From a checkpoint of a small mixture-of-experts model trained on Wikipedia: 11 layers, 219M tokens.
Below are experts of layer 7 (counted from 0) of a mixture-of-experts language model. Rows are named router (the router's row for the expert), down (a neuron's output weights, with its number) and show model dimensions 0-95. Each number is 128 + 32 x the weight over its row's rms, rounded and kept within 0 to 255. Numbers have three digits each.
Before each expert's rows: a language model's description of what the expert responds to; "comes before" lists some tokens at least twice as common just after its tokens as in all text. This comes from a sample of Wikipedia text that the model never trained on. Tokens count by the router's weight.

# expert 11
Verb inflection endings completing a split verb (t-ries, escap-es, licens-ed) and whole past-tense verbs like led, moved, took, used.
comes before: " to", " the", " by", " in", " that", " a"
router:142143106103113130121165138147103197114108094159138137117090152154139164164132160139163093157159085126151183142189080147166134101168158103140114102153132128185140131135127113076121102158133151141063111188132077085111124169164104169089094165124140147171096147097076174179139143122067220160
down0:114061064187129081084141134113160163061125073136149147120071086094135131093138096145163145086151114124092119130127148127120168116136099125193039127034119128134130161067132102122103111128182128097137155161111146156175146134156162126115114131090114105096138154128114110161151132086182129180
down1:187190153038152136137097116147086089151122188154136083030095161074146135112100113087118096074101126130148124150098117151117173133071153155099175091154129120097062075105157143151131104190124088175107084141148148131119110132097142147145125130107122098172117114159133131158100139123088153136
down2:127164132106135114122107121084137142125137108143128104068146127083129100151149125091162137095082144149119114211171091102110126068176119086103185063194155118115114153179155051152129088106126101070137048218134114093139169149112104115135167136173142135118100094127149148143159142113124126110
down3:105149147152125180151080133123137124149143153173156131104089101210136123130106133093190106093133123163189197095099136104128146116121155134080105148090122137094187095070162147158110105112126126180114178064067141126159179105127060104096099119120193141173138174120157130142132154184104124134
down4:067164171099154137122159109097185122141119189165113104102086117124106115175111139147134107125142131163116171141113106149139072096182112137196131062128197159174139128105131136111106159126148066190109151137154165104116153139044174113151121135182176175096097178130150152121143166154118157100
down5:085180136150184128131098173099143130185063103143125135139158167167166130139070097058131154122132121096185164177136166131110137098133101107100165126108122128149087113111092099103154138144191058141094125087113124146151125066108112146137102145123091129154111104170136232141107201119105131131
down6:137121126151103143177098068130119130107094142099139177107134181127152189152125105130092114140175031095159149075143114145124109124119141152133132126154146110139125083163159188142141140199127138100196115179131104108125135117157154104145179145219122124148095116077157080165106201134174101138

# expert 28
Digits and end pieces of compound words in tables, code and product titles, such as lection in Collection, rolet in Chevrolet, RAF.
comes before: " |", ";", " |\n", "\"", ")", " ("
router:129120161168090116134103070111135068151116139146152119074136099106166105139090127068105146083093119124130159140081147125164149099087123139158132096067150165146137146082116164147070072125101145175176146095106173097077103061115105111153159155073113110122127159125114111055083143186175100167
down0:171118110101114138178159159140150076146102099135082166090140092118202184083118130191146137125134106143137144085088149110135185104113112096065162115105092091090097110120103138118113110122147129135177148072136128069113117136151150106133111180152173072151124172148087072161040164107136160153
down1:152125195117104128120115101085075064135160138089163124118074110128175097139075106126099181091090150117111133167091112115131108101051128163160136127121106124136117127105114198137108143134057106130129173103107179163120186075146189142122132107148106081167090173086090144167143178092106147109
down2:083122212077126056093178099112151160058169138173088170167140157158136126112161099150106092159165066086125118148162098083086119145093112059141130109136146123143170146107146121113135098116144090108088126129148109126156179116099157162115071126157159111138161089080099080120108157116107173151
down3:081115101110089097119123147115090142100147134110126132130070129144158135090106150147094132107119151142152159081172153066147055189225129125105116132109072176149134092097150131060144094103112127115032090118107119100111137165101167097146077133081098120147137155184124138183096150112113141128
down4:119112123064146111149131077122140054139166041152142183127198146180120120082104127127122102132090082132107074126117147102181130120138109192186180103149102162117113169066111156111072108109163087169136154116109095073146121123096110128108133176145116175138108129128092113109123144193131131104
down5:128204087126152084144088136138181080167128115156155106108111109126137088165159079111119149125200181150123173150131048127128127154087079118121115086101157157136187121036129177083126123152151174099175148132109138078093145114203116112103128185113106085128125117102114119123123110103120131126
down6:097184186134096163075085101178139106172142139103084146121121073116153137089101145084143078104172115147150121113099133161133121156175118133093117101156130135100140109179157085090105153106178180083118111116173127120091108169104197191109125123161146110122138128156099225103134133085169169125

# expert 8
Nouns naming the kind of entity right before its name or after the, such as rock band, British writer, film, album, club.
comes before: " of", ",", ".", " and", " in", ".\n\n"
router:097106147182128152107133086095143112154135136141144136083151164148172117159122130082152176093114151151117189129114147156137092127087101110174138100059137101104150092099114146186149061107086170221163195101103153101072094087138164130140163088149094129119120125078110118082079154138166114124
down0:117097106201165119175157137166103115111136083113154085155128156188125132139112100072136147102089077112159130065065148120114056166133116043132114109119156062124109175070141099176137119132102152159144166089072151075162115117133153095106135132146106130129168142188112088119143124100097115135
down1:072135129145119098167075147121109085165128173075150118100170139125088086150227127125102099144127126124119074115135110127165124089104088088140155126151071149131113163153171164160149162053137126130133108096079124103166164134150101186123143076199120123144192126127108140144202140125150135170
down2:087143131168176126174138150059104119109157096103092065132140091164162163146049133122105102125130104206110136099137128133062105125126098103100129158143127105157157090147143159113067098081161121124098090125135129127115133131028166105138116164145077151136086132177092135154079132069119164109
down3:133177105124127154151179126145136164169118130110117156101154141119079130158152172121135160104234196120074179124136137147154113133099124115147087119141146132164087108081087115104056139104134113115165121044120169120104057070157116131131131130123116140112163083059100179137086123158161110107
down4:136103059116122137164166170152110167139150117149127120145104146167112088108131155054129143145155099088077124157098095128139144152130162079157086116137140113205109092136141224094160115078181153175061118161152145145097125169140108137101105099111113159130146062094125122102084198140100150104
down5:134152103095095137107110160043162125087130126093090135112148105137158097181093148115113159162108114115094110132096078127119118100115138125149144107070177078109133090146179146141139117125182038103097115179185144068118146149131120142125111089115136084120146117057169079065181108094173107136
down6:148110100055100089168103116160113137152146093178106083086127127149146142188136090172152137148122119129175126147135120122094169068132142123130172071094153111147175072181111170078174088174077123162177191132147124116149122103097103111168210110134120168135143152120136087137088137133167102098

# expert 14
Single digits inside longer numbers in tables and stats, such as vote counts, percentages, weights, times and areas (km, sq).
comes before: " |", "%", " |\n", "0", ".", "–"
router:184076135114154134062169179098135187188134146110063168125119142108138136058132087133103111134106151147157162163115141079160163098145082169145128126167149106108121146200103138090159114135125163101165127091129151147170120081109101134087055112148118164129087069167122150178162130091146112155
down0:170119161188101111087184152145125089151138155139111133125094104129037119127165138160137133143098150118112092090106140139202135119135141131138149160127156165145125148075142101118135160154157087065092059127104207082175122150150174129092122101128111169148135120133050218145126101102116115118
down1:098155096096142104101116139106107134141103105095159150145139069137172150104065138118131131168120136133100088170092112149163139116070158185152111159076179118093147188142213169157110124086179164119138107097169073097152094142093124137129178107078156146129175122137139190135158045145116145129
down2:127069202089138070084124159139128159096119123140119117135132153142078140089085128066145073118114106104077134139136120121158111104131162100124160130149152133090111109111139164090147149118107148151104148142162122101165122144138094166084110093112243127094132105161132145160165157133055197210
down3:124131126205109111107115102128159133186153178118132159131063088133172132205111090140108129114118124160143143102147188159105110132092097133105116110090091139155122122041179112132083082129070142150078130120092131117147088157069112179213154156110125127119126169103159127117128178148172138162
down4:043156184068128051067156115163145108150120111128171115096116129107168147095126111144141080132063085107158129151093181167101140041143112104142125141150137184161068115115114108108120119130085170174105128159146130182103099093164166115109143160089120142119171130126088090166114130146101129115
down5:120115145176132096154164113189208136145167162145122068181130133161131113142160131141120142102145150121192145151141073135199095146124143116081123100084129132138132087144130200080143159158093127145098148119169159132105130156145078157115139125116167152166129104122105055155042057112141090148
down6:149140102121139122143114110128139149174131186112122132156094115110110143156165121072152131132078103122187164117134074071049104139164203126161106167104121128065087163065131070129114097160166105071145100152103119151155075069094122136163094117108115154175130127132171136140161104094112070090

# expert 9
Prepositions linking a verb or noun to its object in biographies, such as inducted into, pitcher for, prior to, against, with.
comes before: " the", " a", " his", " an", " her", " their"
router:147108076141131130150168132065142191106173067197114141128128160175106148110156123189142155137132109120205127114149153123108101143102179111129144129165052116121140139139104043084181111115129145106088159141111128104114126169158143155056126119133127166154156152112100092168138122128108212089
down0:136149154148088120094124139150078126131141133085125120100143117162185093102155142155116100142120134123098078150109092138071032133182099097108116183153149077115131165144128116063139187121180091140114159173148126163148174094113187159176139149112060107138109105136142083073118104061130142094
down1:163087140088105092154145157136131118103179153138075114145113129094104141126099088135123106151077159213107104138141106075156199212135137157129155089154109127143108121131120178129130138176155162151166132161157156150119174131100130139169115149142107133111213156070153142048118142134206130148
down2:119160116094156140145114154184095182110119098077195088071111148111146157081134160130138104095065094142138136169172113087102172125071198128098162081101149182125117173134128176084094089113148126107106153096123116143195131136099142108136160137118173152133112093122109161140123135178162176061
down3:094143104163112178084137154100141068135120117180107105075095166101114086133161141136165166113157141150118174106088082074103133166158133147082150134185095149086103142026149116113107097137163115173090125096113143204095080119099148139136128134124106160070112077148099137082143120090157130096
down4:123100125125141142063116148132073123107114134139135122152138140110134105160080129098124148182143100121107131077113151109212146116121154184136072241145202117087131080094162085095145073172142120123094094117132094170165131173160119072199120121089140132095156171121142118131123126133099145153
down5:152145097171158113172132085125088130115202177154091095106115096163137109099138133169087167077116110089111101154132180117120178089113087087142154152178120166205156130123149096143157063186142111133098138135111125112162091184082153108141141125069119116078136152047141175131150128159127133136
down6:087119125156131168194119129130061125155112158141176099160104173091081112137143133133148104132120073085157104113160102193148129076135114075151127137158135116140141148069128105100081112068209179104100125099154162089168140150116074111138148118131148075138075152137070161089108141188146161130

# expert 12
Word-final pieces ending in s inside names and plurals, such as es in Moores, les in Beatles, ins in Peninsula.
comes before: ",", " and", " of", " (", " were", "\n"
router:170073140109158105166147196124139129134117139161143164166109131072121069165169136103094121155164091120148066150152106129049130113107091084093120112107117116166096144114147168074085091095075103066117101180152083137171095129127185117147188105101148164150127144127104164105110073127138118087
down0:115139120132126164097118134108221129131154162128105177177066165118147135137129102157119087087140129157118144099108109094097085129100149232102175108147157117111087163072155167068178122150148114098122170123179074140143159173102104142181146124091084099153162120127121108128154155123085083159
down1:135133166091119144160082101090147096092181156129134112182147084128121091126105093136119211152137099091148113141149160072091124127132130101155146160124126089159134175135131176190159097163093131163174136177126117150156103143089155085092124186101116126107077124063116173137059154060124079109
down2:109086121058120143149181168133117163121089083173070131151142126103159082122129178192141156111155159124197090130167126128092132187104155129155069107115182117163104111200101121163158123130108127122114146153117106058202125166094122126106107162121148079129158097107118104137177080099156125103
down3:048162141104118123162104092135158143079116057176096143141197129110162121117086173125094140157112113137137168146157101106140130111156125098094143119112081108073091193105128108097087167061110171163133113140101129106102158097153149117069135164163139074137156122129090168129211087164098119113
down4:093121175135134147137115175134138156141024164162089102097152096096117159110200103098193117147107098158156065183159139149148126086101097138126113194107130107122072100081141077143123141114137091160161114109109107161135094097153159153116065117159131111157079099155156185134097157136149148153
down5:118143172110108157162123115187111151082100122118117108107109166135024127139105112112136122070166106150128142110152151130098159184071147169164112091134118179151089114125133117160148193098130094161158093124158196120169140103155133175041140141114143123144135141095161139171075182094163174118
down6:161097149106186162101133117131201142118118169101172126089089095156173096172130119155093118149128094181129099073153133121140083141157137148182166113091138139116136120144126135152168089143170052087065143195149092141122098144093093127183089174118187191093120145116176110122163105135136145149

# expert 19
Backslashes, braces, dollar signs and underscores inside LaTeX formulas, plus table pipes, line breaks, currency signs and year digits.
comes before: "-", "|", "1", "0", "3", "4"
router:123084161140091120114097120148104092132144143120161115130124096114119149160105089059112167100089108147152184132105172138170181097091132103168161099070147173108187107070144158165126059130095134158130167114102168117123135075097087116146171167051155155112101123115121115067084163186153102144
down0:151157112116113142133174172100129170105163168157145109134140095159102096125164164086125142123157181117105073090086121113075130174093059070138093159115092138101167099133148136115137082116121069131056151176175114169103072142138143196134172210162127151081155140151140103119146137162128129125
down1:196138157171110163152074172099170160126061139152110214172107080138126120157104100059129112089112144067145100141094133107107130170110158101094122167109108117123147092114113126115142111164101179084076200129115161146165104158158092202102133138139160151097119131122129172098149084122111113146
down2:159092140070168083146124109128151140146175167113088126072076118168147115130103104162149138089107117070164139076088165142114149164147139126140143142103160075182139143159085076194122103106136051094143137102090138122166086124184159100123098150094100094042116169119112115085121111135170121128
down3:119118087114136182115092080129118112091175095205106152143133113153115135141141126161121126050085121115137105111155093093117157078112161125087075148126161180197088112168131113051073119157069124137164140165098120117096140162123118093110101129151115124103109097200128140094132108159112124042
down4:104177134162102115115141161114131166123160138129176142116113168076100145128124151132139108157169127127145142159197120141140132157178050153192124182140104199151142136174140109093134175103128114150099065155187116145132178191144180158157115084140120133170097136159116142195127176184141120083
down5:103085157091125108124127065198188161191139165127156158157076151172079120152125202181166145161143151154145102094113116180134096152142155145111116159158119123136149130133106123122101123157111157116112120167162185135111073137154022097106155148184121125164158135118123137096085109138175145158
down6:128144144130142061096121134135146159074145177154127168154186174150118121152100154125135137155110144127157150122080148067115140144140144164166180153131095089106187182196115154028121167184134126126175079163120095118142151141117157133193106163111119124214128109123160117141074105125129135124

# expert 4
Commas ending a clause or phrase before and, which, but or a pronoun, as in Czechoslovakia, he; also while and although.
comes before: " and", " which", " but", " the", " he", " a"
router:114171087127088097125089143096111188173180141164095129106123130165109133135144092157157115101092158066168116167127153149070137102102093165158096130110061175145134060138141127180179194119137158124083097182107141110171160128175141168096130079129142079151096159092108133138074125096152136148
down0:105103140168100136207147149161102166169144146108107123114126141144114109162087136098128104083133131140104103102136147144109111177132116179199166127091111132143170233133078150082155126160121171201097111148145130147084189108097118182083127104141101089162118150139128158207139155165124107159
down1:131083167173148126112128096150137145125150100064141149129138145135187142069140134076091122136097164091074102130143120081160092139092119146101113123157104108076081063053052125123119170134093102124098086115174087119097112121143177112185148062167072146122156132184141118114117119127091108096
down2:138156199106146096148103194121120157038076048128103158196073109100077173142156142112140119118122139184101135097119110116107097151092133167126117139081140093149123115152143142140110157064124138150117120137104099113113191152125159148096182115172100147083084092137136111110132134091087065116
down3:116127088087124103190130096136145153132192135132189140098141173148139124099136110079115116147151100077118143117126108126153113113116048100170092145118144118091073114225149187132173083133105145102166147135090104161128108105151113155122067133102110134202088079079133102126141069175111115104
down4:101061085136150130149135133153157162140137171119122122123171093115113117145125044155054135147115146133149113138093097195121135174135143113123110131142103114137127142181073143146175117146136150142132203109095084096117111118138165140101082124120143138092139055104165168089231081192153119156
down5:156152188087150155126178154077150083135166156112084124114093107085123144135088163191125174160112102150183154093118178088143148127142110192133088145072123162140124182094167126170158114113151156147154167109136144113044068131126151100093141187146154110116140148117172157084126127105100180145
down6:099105125167094129124090136130178132172098116065109125141193117195115092145164059149084097108111165079143103103118115118117128180125079128128080081122133187167079137134097132170142158170189148138150197163144146063127102115140119124130077113159141113108120155149150182194137137128172105159

# expert 26
Pipe column separators and list markers in tables, track listings, election results and stats headers, such as Team; Games.
comes before: " ", " Team", " —", " Votes", " %", " Total"
router:129074126136139115101083166086088179164135168115044129124103161181136196151150142145098098147121120102125123104129120143150168166118158121120187174159090173140185152142088149159189126086167167119121150112082079095105135138086120135108105114154092093080091154161174180112179099141142153088
down0:094122111126140116104103155140162148109120161112131117084077115165186148166141178156071119112123240145162137162126140091136118160069123076113195106132086062156098184139138109124132109159127117109134115104218123163155117172160132198133142093151152133101133114084121151122141186160114148127
down1:076092127135157134145055127152156152139128124115099140116093161172120121148138164126080154119109069075101141177089089086117102108133097117126124120152096166172116132059068141100171108073095169164150124098114097146168145138197118142113109072105087111102126168067080113042130113110165132114
down2:166187092140056052130133121133127116116100143116149133123113148108101157116156222100136123148118120170139145154118159165088118064160132112082029129140156150126124104122120059132170058127103093118136168148098122158166136106099117138177198122109120136134157124138184115147097124122133066096
down3:094192101101092111122093134135112078102109113202153144135039140118147089101161133139116087127172066092099119121111145144148160086123122077145180098172129060189198158123170129119145122106187112162163132084146156152136121091156106117114174119113091167175107093152148162149144090127118121103
down4:074117107074151132107078127088128116114153109133170110190048182145116144176167172057093127146138186135156086155127044179146106106113133159134218137120148122134111141102175100129158095106123135141150180105068096087087147116106111114098159146139094157120133138116166123120168146116103114105
down5:125171119099153126130123116132144133138091115135148134092110153134121078099143091109129151123138133071086151133136128092108192190071141117102170195160186060182080121183093133073148158084106150146150156118053115109139142152124081151130053157116109165070080096123132105157096090112145145165
down6:153146163170120142091169148087145109150144128115167085150141088150172194111153123182101128135042139152094078205121079097110087109115062136076138099114111111086087118203129113113151106119114129115110122192142127141129182170111127117084102097154158122121116200120102182108129130125128079120

# expert 2
Line breaks and heading endings in biographies, especially after Education or Early life headings, plus University, School, born.
comes before: "-", "==", "The", "In", "===", " He"
router:089157121127101124115057092055156096141097110147091117123184096077083103128105122134143147116106148163151156105110162159091132128109117105086132128062140080132075114135111125203109151064139163217143102073115150072121132075129179131131125156182123074150157161097122131141119107164157140157
down0:139063160100124165075136150122108143148108131134164173147136125146096149136121099117127080141133255098143168126079158090152128121105055111152080097137140176137084149119105086112104150126161157126161117160111037133099182116158089131125124079139165122200137134110117120176107139137129097150
down1:202141147067155118114117108123115163165152117103097080143104089106144153142081146106183162131113099069101102042124139100158167168115152105124093154135162159122174150185148127115129133195117174143190180118144098170109144174112132079182152111074158149115100107103144142100087159121169153140
down2:108194085092149140136056079131133124135139173088175138172113125141157097171147120123116065148112126188136123132120203113098103119133150098137174081159098148140129125126181129154123155115166105130094137125041144138026081134073129115132138174137118093091138102056163119138130130112117133166
down3:153124133162151192131122079121132119141147139101171187087109130132094117121103116129063138181158167134095110080064158095091166098088133167188115145191126142107103173184086128108158090168137101114149103098124133177157145170128160132218088132092132177121118135121077104112169176123126099141
down4:114122104131105170104137143094147215081137131119100118158139117146113101130165140108105195113141153140148113149064153090117172143198112133094129145140164110119134079202129069143173096141082120161131149147126070131194132087139151148149073122089129160126134179146191144131214175161137121131
down5:102110135115161146139144104171080147084157091123166148173172138180147084067188134136107070178169118081060122146127110168139104149222155147094128113114150172154118113199123147155143104160080127085154092116151128129096073116116086119078134111113088169095143085147118116142106118099089116134
down6:156185122122131110128186151168139147148139175165141102145151116094069126086133137166113134088193135175104080153157159084138144107139173112112141167177113152156135095184133143154131210104115122158124092102018120138134149103136061126129145179162090125093135093107173115115084104089142125104

# expert 18
Colons, decimal points and minus signs inside numbers, like times 12:00, coordinates 8.21, plus digits of years like 1903.
comes before: " ", "0", "5", "4", "3", "6"
router:111101133153107141150138090093130159185115164134067092147144107126159160061142088068178151136087144112190119128096108130167161068139133166163123183102148161101098123105171107154145154085100105101121153183114178121129131068128170096179125109110084182093188169150114156092106141140179116149
down0:148128175140216066112137139110138129116155109114092194123158109112099096100114155108127091126163157115073124174157145144124072134116182126153169157162117127092126118161154184197112190108100123134064107114146172152109184128165087147118094161146132185131158090135143170127129113095207140100
down1:086194089069116132129122122099111075155225077185117184146113139167173169119129092100102145134157133082110130098138158118147107126172155105168156140074065146160087123137063161122119152146197156121072124146128164091107111149098132107111119146135089124111156126071139120106144117131079173128
down2:099135141123130150160056095176121076101120146115104067098129096177159113089130116172163151188109120134108109134175132064089157146060094115163139144115111067180155090131158105169121124106081153117080158100162195152116188121088164101138144116115058111140119144110087100122110099091139153153
down3:092115082137162103135076143130143182110137113157142110168114114194127072098164149038122207169095112169126095138093136121129125128130172115044154122084128139123148124147137128096129138135155128165111173072167092142089109096068154130075147100103073152153156087155095108133156098112156081097
down4:029070179108109157159136111155095095177121100137131134107109111094106136113164091182128079149149157142143134132053185130134134133151129163146153164174085099139100159110124171138156162153163156062134138093124154126215095111097168151148085148094109125163131098099136135151165076135146170096
down5:091144170087143137208182143125123142130130134145116106110158188149090174146150116185052182169115125110124147079107095120134171126097187143152145148128087107136103161155142123162131099102084149089196148096071124086141090042195114146151159137114112179117130105118162139103100102115129111112
down6:101048089108131113144176165086108102197140152079088096196119174147111180181188159136133168151196169102151139104128149168107104123140131141129121169143141130099147135108144081043142137114136104176113156126113144104142151173128106159161157141185126154087156122100148100141110149140063111094

# expert 16
Headings and labels of election and sports results tables, such as Council election, Total votes, freestyle relay, plus numbers in result cells.
comes before: " |", "|", " |\n", ";", " of", ":"
router:121118181167118118116114092117131099128114162144128088093175102099176159143138103074088157098103106129148149136094136145115134069084171143167159120074177172117140150079113154131094081093085187155175128083100183119107077072100095115151152157061116121122133167107147105061107150172160111173
down0:093212132108073091169124147215138132148115099102114162161136139144122127175066128137102116142172125125143098102135185117086159107140091111156174139099087129126094118130134121160120120158093089130188171193145190089168148178149139127115138167127122133200125122141152103166135124208098098100
down1:148133162151109179111139137142115137107154194094114146158119159139094152100122140111149167089073114087132140035108119171104074138148094128127078140082136109151139183129164112116058164053121049102092205150095143129072102132132149106136116156167168127130127140188177152124137148133123099129
down2:172098135188167141152098088130060155108143160166069108083167134107158138143062111167166109164138143087167109087088130119146092129118164141075177097137127098114087151136144156124099107136107071117126149107120114092109154125143143063182136149181170156044085120140118106178155088136091142100
down3:112124128167141107066135113137173138154152152132182162135097140204150160123130130179168122152135161145058192093087160096158066193107128098094144154226118146148166186107133139130128146174083115146161110138126121140157123154091167175147138107134129163159100126196100116166127152158149101122
down4:111090088138133156118061137096186150136127137105086124129149134099162126114144102163091089139168132192116164159124104136172103123103124104149104098133115117189081133201080131059159137116192093110168110103230133145137107116189158132097172116090158139077129096125178120118069138132131118116
down5:128092132136107142089129128137136116181136113073162136180157183120121144098152153095085156093143156107113169207117123133087127087130042103086107105126140126136089161074164119167119141143147125137107154120168084093169114090125138129114144138167069171170172091147103097217131126099181073094
down6:107060120123153096095177155095153210114112140106108114143102149127126148116121120101165129106133101149161109146132119177127114158130162112208092179142147097118095073131111151085092202138197090118145124028131110118080097103162119154140105143075121115139128159068135143068140089120142163106

# expert 30
Last words of proper names or titles, such as Airport, Township, Bridge, and romanized Japanese particles like to.
comes before: " ", " |", " (", "-", "\n", "\""
router:123111159169088116122096065099128073158117144151143123086137108092161110134093125074114148082089127120133157129082153126157155098079123137149133090067142165145147138086116163148069069131100148170174153096102170091079106058107113106164160153081116107126126158121109114053085141185170103173
down0:141118178136194157088108103155172083110125133131126111117099110135112101134165063063080103068150128117206116146155123091128136116135155137128104114134151116109133117117181166103152083188147138109170098088092153172146127118181144157154178142185082096075125107134202137078122117110096117192
down1:170129148147123102112201189109112106172071103129128112133121105120101163093170161135161108185118141133176101176145081097150200155119156136126175154122170096142127154180091087069144089193104147120147130166140121150169145147155055153139139124103162149137085082062123182140095110130099129142
down2:162162151139135108131143102167164120161156159120143115097128100112125164165149156124096110144176138131157152187117122153138152121125087141164127144080065143142144138192163108198163126127139142113175152115073074087102110192130135157075073193049182117165150105199111152099122083129156130154
down3:089120098103180105093114093123146119153106122124063158091099113118117115148132150142076106123072108133173162149164076137136080086141097108038096126092147121204144160202115116143154116098103105138116147111106095104102157143139170114049118165150067141137162150077162152174181098133150107144
down4:186165116072072087130133108162118142126086107121154094096105118124158127108111080067157089142108110156069118042155130076174119181105165140089154133158126119184104143117150114124184115184171139129140164140119167155101067110097127173128110189144160101184102099114089144140134144113122176097
down5:211126157133112066130106128124113134167157129155199160106044136166125036119141106106132117116116105140156106086099121160113163053192084092135133102138203153131128153115175150090069125134132142121103186143127117112114174148121089136094123159145128096137115124099134175109097109126094078117
down6:158155163139093210110135167132164213157133106109137144194150116154132156139130138159129154134133161154139119159130120135130068144122104102085138130131121154143189152160175145088182118100152131122074066139080125052120128083090088169149092176104124094161143064169092155148069132139100121132

# expert 25
Dashes and field labels in infoboxes and taxoboxes, such as Born, Website, Scientific classification, and clade values like Tracheophytes and Eudicots.
comes before: ":", "\n", " /", "=", " Genus", " •"
router:104108086126173123063113140171047167120082157114119099073149164090104185139098117155129145117106126169112098118171092118069140166142145115091085081135152097153122062148132082136123174095216141105167139132130095134171125132103194112147142131115133151162195136121163096078150150162117128133
down0:138163128145148106139096102096182152125138163083112147124129167117124064167179137164133109119134144173067079131117096113163168095127129126139206163065162104098163079114143083118147096113132115062152139148068169088102137138104100124054121126103123121139176095114167185152125067097142071131
down1:104111130147227133150157123123072085076129180099172073130102173202174118189087177133112165097148114147139067143106103119069089109130190154141152110132179153126143088152137112079134156161146108082117171106102150083117106154123098092148122101115070103130107112129124176145135129152136120138
down2:106109125140196183141151144095145125143139153088136147077138099100173119129138143203110163142133076085122106087193154109085130107200136139127105079139105157124126128139136060161100153113168136087161112136134118142098162172170161111102186089112106148082085117132145183163088164105197173103
down3:182157092107186131170080081103100094161111088199140105133130209137198139122155113177081073133191139116113124130089097126172099157137148122156122122157091103121143129148091118073130121105139108114127098160143086100108097154117132108137188130079127179128130078141193062167156121107116135128
down4:176085134158125196094059133150164113111140093179095131121149173158096136150164122133186137119153133172092129176140112167103202164153060112168153124114135085113131126073111106132158112160113159134149158158118107109120097155195086137107098171165133076110069089119109140076115157099140083163
down5:162130145162128120181141181110091122150136154147092177173098107104101042113093180157151107145146146109165145092168152172126134107142118175131159084090195156067085163178118141072163095096165115145105162091115097091082069114156073141141112153150112161107156101092112126170133151102119100132
down6:102095158097140176215129098110147169120134130130136068190133111107114130191133110091118106193091179086133057099093124142137091098122116126141147129110119121138134117113134145153102092182096154128204124110051163134133127132165151138105166122166137090100130167186110172117156095136148177059

# expert 32
First token of a new line in lists and tables: hyphen bullets, indentation spaces, See cross-references, leading numbers and cell values.
comes before: "|", " -", "1", "3", " The", " \""
router:098151155164128100096121124136124111151094080082104126130143110149188155146132089120110158090099151110117171151102169152152108144095150102136138066044146107107124126109145195084077084105117132144173189118074178108074160086092096095126159167090108124099112155113141132057089151155173096178
down0:094076112081131172174077129104142133175117196143235097108130122125133128108102104112133125081105165153105123064213144155126144128171135144074128165208115130080120127170138135137103127147081128097070130125114098134137144130150140182132113089124166081147121128183146110133116105164173156153
down1:092107146084159135072169164170119102154139156163142156143163187137184152065160078147149118140154097200123139107094060096111071132113156124132136144117116110138139105126147103077144093136096057200159142148116188095115125083123092102074123132139110164157111103122122170142108098142130071075
down2:123098147120090139074099188111122085166120103157083099164145091111144140164162093063082109081128081132122167107143088067075140145123096121121182112178095135159135092076151115123150144123078075154098198088155150161139125121103120094124137142124118089065175149113102130159196104080142101130
down3:121119134151129119095124202142130118176112095130077135147103120127078120114147132155131151168104116110080109106079116102104168144157106165190149147072102090165137181183134145102055148174201143063174119123076114158134091189137103124086116111117113137128164097042166114156110125158125126156
down4:093103145181178074122151160062185099183176070139176090142129126128139147135058116135109110148140158096127167185102125119139096166185142095120133122081152154157146101094115154122140121155101151175185134089112146212109126106160148153170175143147112147168135150118109157086183111109118150086
down5:124088082112141094108149153122128113147113091145055149122156098093095139135142145131121139152149130094123088110159073101087148095137084146043159119015122090146113105110137116142076094109107130180155164101103175132125109086118134115110182100120134202161188160125110133184092159167150096132
down6:159164123072087102135126126134108152107035106132140103125159146122073189120131149107101162088144156115158100158141078140135159093117175114164108116178169163131128143140146104083097184124136063151116078110101104148186138142127128128120158114126172083094079120110219151135078198158109120153

# expert 0
Single digits and dashes inside table cells, chess moves, dates and ISBNs, such as 1 in 13.0, 7 in 1973, and dashes in result rows.
comes before: "|", " |", "9", "0", " |\n", "7"
router:125120159169090115133102072113129067153118139145150117084138100105166107139089133069108149083091118126129155138080145130157151095085123139157128095067152162147137146086123165150073066124096143175177142096103167098080109057111103110157160153075110106120126161125116107054086144188175095169
down0:112111092123166132129151130109147100102079144144175177156060127072091245118153126104104122122157083139132089095178135083119118121137134153155116128157104166131210074121160149100178100104123149076136133152170135138162086128104129153102085110141117065073126107144122170161133114132164182143
down1:116101162150106091134114149128159144221173119074170111053112087164188099096173117149129165074126183070113141133070169114138071104106103110130152165140098141102131141128185115147132118142142166095170164130120142145112153078158133131153068094124108174129159120152134099160072109148186138127
down2:158110148119077166176143189168098108089124176157134122103139177107138150124135103086131153163031139141093109106121190134153081167128070127065131131152081132119094148131148109149174145092134099068110094086167120153150049170111125147123174079126158135142126135132131090115085095172139154162
down3:097109091087081182070156167123152189085086143179143103105116078164138109123118090194138143133131081134089187154123089154155109094132092157199173151195104154108098119173120088080107086113108108176089127131144127118145126174112136140137116150074172158145137093090107150131123121102166174145
down4:170132063173122101169090100099109038189096103122167131161142140105103164092121134168165129151132141157060124054126145172132167102104116089122141133057120138119086149094129103132089141139131098143199113161133115097123160106096092093162140135115122160131159074145064172128122119135064136152
down5:126167121107127119113156148145145116178123129131167068155084106204123147097163091114151155084144158148173128088024124122118128096151134103144140155160206153136160140125126085193124130106164088164135137160106142063159168153121155065171123136176093122148126075123170085141120121085134165096
down6:132151154129217130163130092093092132147088138192162140155112115148123092147127107116133153146142090095103203142054138159133104163137094143105096164101080138184128111133128111128094107165085133158152044088139160154111129157156113078120172112152105141148174143140088186173142213112137149109